From a checkpoint of a small mixture-of-experts model trained on Wikipedia: a sigmoid router.
Below are experts of layer 2 (counted from 0) of a mixture-of-experts language model. Rows are named router (the router's row for the expert), down (a neuron's output weights, with its number) and show model dimensions 128-255. Each number is 128 + 24 x the weight over its row's rms, rounded and kept within 0 to 255. Numbers have three digits each.
After each expert's rows: a language model's description of what the expert responds to. This comes from a sample of Wikipedia text that the model never trained on.

# expert 39
router:122164152147093111162119097106154142159161106096100163103105124154105109152138158109146117149161121152102161104102155106147162096124137101147146109097110152118105150137145098159121156156103142143152125157096097142104153101108117163116107111159155131098150122159131155104105124111118118110116149103106108138117112149114101151103103142116090105161099154100149093102140117097139090153098
down0:112105139121118152146149134151155149145082130112132165108109133121153109140164131101098176137126142160128096164147101083089165150121141142122123177130090119104104156111123126156142136140082132104149132136172131126144144093152124104081114106100150129107106150151109076129096119150137126111092133152113113114125121154168124125142148137132103121137138132111153134157134135168130161135093
Description: Infobox fields and dates. Colons after infobox fields like Genre, pipes in sports and court tables, was/is, date words like late, May, Jan.

# expert 14
router:121156162146114123159116089142152136158169103102091150122128119175095109137140126106141152156170117128118149116129145100147153084141133105167135111074090135124121129140139105149120158156087135129179138166097072145114126110077116150122140121184155098092133122148121153116122135117119133111124107104136094147111144171108119151116109134140084110165134129123156087099137110099105098158073
down0:115139127102152129172141114183153175142142127160125131142144126160152154122127143170136093131129135131120106163152125114159191146109093141113119099192145108132125088091125128161139149111131112102122101122154111158091135102152160146119100137155129093156094124109166151118174112124091108154142137102107148124122145115147102129126118110156140099102184124128139136181092141136145144108129
Description: Inflectional suffixes. Word-final suffix pieces like -ed, -es, -ing, -ers, -ians, -ese as in "seeds", "degrees", "becomes", plus pipes after full names in tables.

# expert 13
router:122168157147090109159119093104155138155160111100098160101107122156104111150139161111142117148163122151101161105104152107148160090127141100146146113095109150122105155142148099160117159153102139144158125158097099142101152106108124161118102108158155133096151123158129155108108124109116124109113147101105104135113116152118101148103104147115089109162105154098148094105137118098143091159097
down0:116115116138112160133157102160107147094106103113088150140115128162094091117155136131126132133172151124141112130114121124091140136160063115124108173167142132139129148135132128149101149150117156135137161107115119107132117136158121122064168143111153161134143121113136103150118123127119123129148147099091139129114075111152144153154140129080141170148125151060158069133127106161133143088131
Description: Table pipes, relative who. Table cell pipes in sports and election tables, infobox colons after Headquarters, and the relative pronoun who after commas.

# expert 22
router:123166151149094131135117109124170128120199125098084152109122128158100100178162145131125138144174110138094153114105141125128143083120141115134145115112103118152104119142134093164114129127102136137167108157125093136110121116105105145129136114163144137123146116138120167122133144129129088141133129127115098105144108148129103161116117121125089123170095129095154094116130114114125112147073
down0:124118119162160168113145109149092115139136145113183152130111133126154167165133138155095118141103143137140100147123149138135101109119139143136145125117093135131144141151134130144132129132124112145109151116116132180131166125125126162082144134114116148116176124122123118133122118140120148152121116129109151082129113148174164074102152150047116125138113164093119163138143137158095154108104
Description: The word of. Mostly the preposition of, especially in As of before dates and census years, plus at, vs, and names like David.

# expert 56
router:119158147161086139159113102118145131152159132094107174100137125139115110141165159143139132143166130133105165108100138114149160092109140094153120126111101142106120153139153085169128171149114130133156146158130097136101170100082118156111135111163148111087148140163133162108100113105124111128125132104128120113132114168133103155079107142115087119173093136108138083101140128111125099149091
down0:104163163167079144143123107142116159162152123088123141083117142108172123128094108105101108110166086110179164149127164145179112128148146123112113154096141127089135133171101142128144134111133129128084125145116111107144130138084175074156119155108111080128144144128144154138163141135122116161169106157169133106217133124144145110101118138117090145130151135143168110105155147113127087095131
Description: Infobox colons, staged. The colon after "Died" in biography infoboxes, "aged" in "staged", bullet points, plus/minus vote changes in election tables, and capital letters S, C, K, U.

# expert 60
router:137160161143092131163116100112152129165166116107106158095106130155101115140131129112126121142171129134102166104115151119155167070147157116137136108101107133126118147131143106156124144132104135137165117177105082130098151108100104172121120114167167117089145120155121163113112154119117149124096130102114099140118131165122094134101112129123080121162103167105162094111122111102138090160101
down0:150095185100128154128130134104137168149127146100137129128161119145114112151140081086108111150132079139132154142146124100135172146180133131149119112149100141135158182119098093111140122109120128145147125155143098097082161121136106150103103110091091121129110109181144131132103121176122127093113073071098125137124136117100124091116134126109091128142094094147143158111129102137134157134159
Description: Headings, years, table pipes. Section markers == and ===, year prefixes 201, 202, 198, pipes after names in tables, and pieces like disc.

# expert 24
router:132167165160095105153127107117169137165157144115099165117121155182090127151137129116139119157142122137104159132122147116129165099136125108116120123093144134138108162126131096176126130145116125146158144147105113144114165106120124156119093111141163135104140132151138160111122106128129089142152124109134089124130124157134112128087121144114077118148103160117149091127125113102128077138099
down0:147162166131154175145142176147124122102143143141121141106153134157074110164131126134117126125149139123135123125110112142180077178105103138141126109148137107110124106139117146125135108113121160180143135167129122121118143109126159111111169092152099168126156134139164110118148126108101111110158108113107120150144156126098119154138101144124106164141108135105123130141114112122112123087091
Description: Suffix pieces like ic. Word-final or internal pieces such as ic, ics, act, yl, as in comic, depicted, generic; also non-Latin characters.

# expert 6
router:116163154143097135167142101099154152120160122117101155108077140159111131148115151106175128157162126148107166128128158091129154091136141098139173099098128131141112140140129104153143168162107135135152117161118091136102149107101108162138135100165150127108155121155122158100112102107131141124145149085130118152110109143098102134093106129131089118160105152102156086116123123115130103154105
down0:169114175141101076178119125081110146127143123123113104129127138129089169156119084103143111119098102084117155128116077148122152124127127113101134116131135140142109151162149146174146123099076132091116135137136111138148174149120129135165131116153136126073110132146149198154123147124111126140146114089154144102162134089128105167106104147138099140133115142086121139118166103123114136153172
Description: Mid-word fragments. Word-internal pieces after n or h, such as ot in annotated and ivers in anniversary; also table pipes and numbers.

# expert 57
router:120159167152098140173144090130151137145195131103115162097118115154124084150095138096123138147165105142083160124122156113125147081109144116148154126095110132123119162121147080150118156133098135136157128185124076140101147076100129160126126128150139130107149130154122157105108154119123113117108121117105113144122120158118112131112116140112088131149085168128148110119118117117136109159105
down0:144163114128155089108152155060155168133155110079158117125140110127120077142161117152128083097145126157078133109167154113134150131140137121125094151129094110129115160167182138124133117101119125108128134155091133094121142127156125143144134120144113134128127141152136142116127104125143110156150168119142061114094110118142102123122114154147109165100169115121117122096112128094115133094124
Description: Page titles and conjunctions. Opening = of article titles after career lists, sentence-initial After, while, as, on, and word pieces like -ation, -ide.

# expert 34
router:124160159144101122154136096108148126129148132094082163109148126149111099135132170094129152127162096123090152099109146120159166084155135110165161133099110137134091149116151102169137152141107149144163144158107113140128170129121104163141155108156142132120162125149093143116083107141109098145116154090107104148141136137133138130102086129133092120159089146109138091088129076111128102158103
down0:126109161147132103107103150140138110120102158107109180142139142128104147096131082103128110113123159132103124089163132150149103108181080143104094145080135124138152143128140086130178118127137092141128127111135119120122142109098121159135155125159104129131120124106126118171092099131149095172131109164140117073122145121159150146112119085153114139114115133114142104134108125193177132149190
Description: Prepositions, word-final pieces. Prepositions like with, by, on, about, between after verbs, and closing word pieces such as regardless, breach, respectful.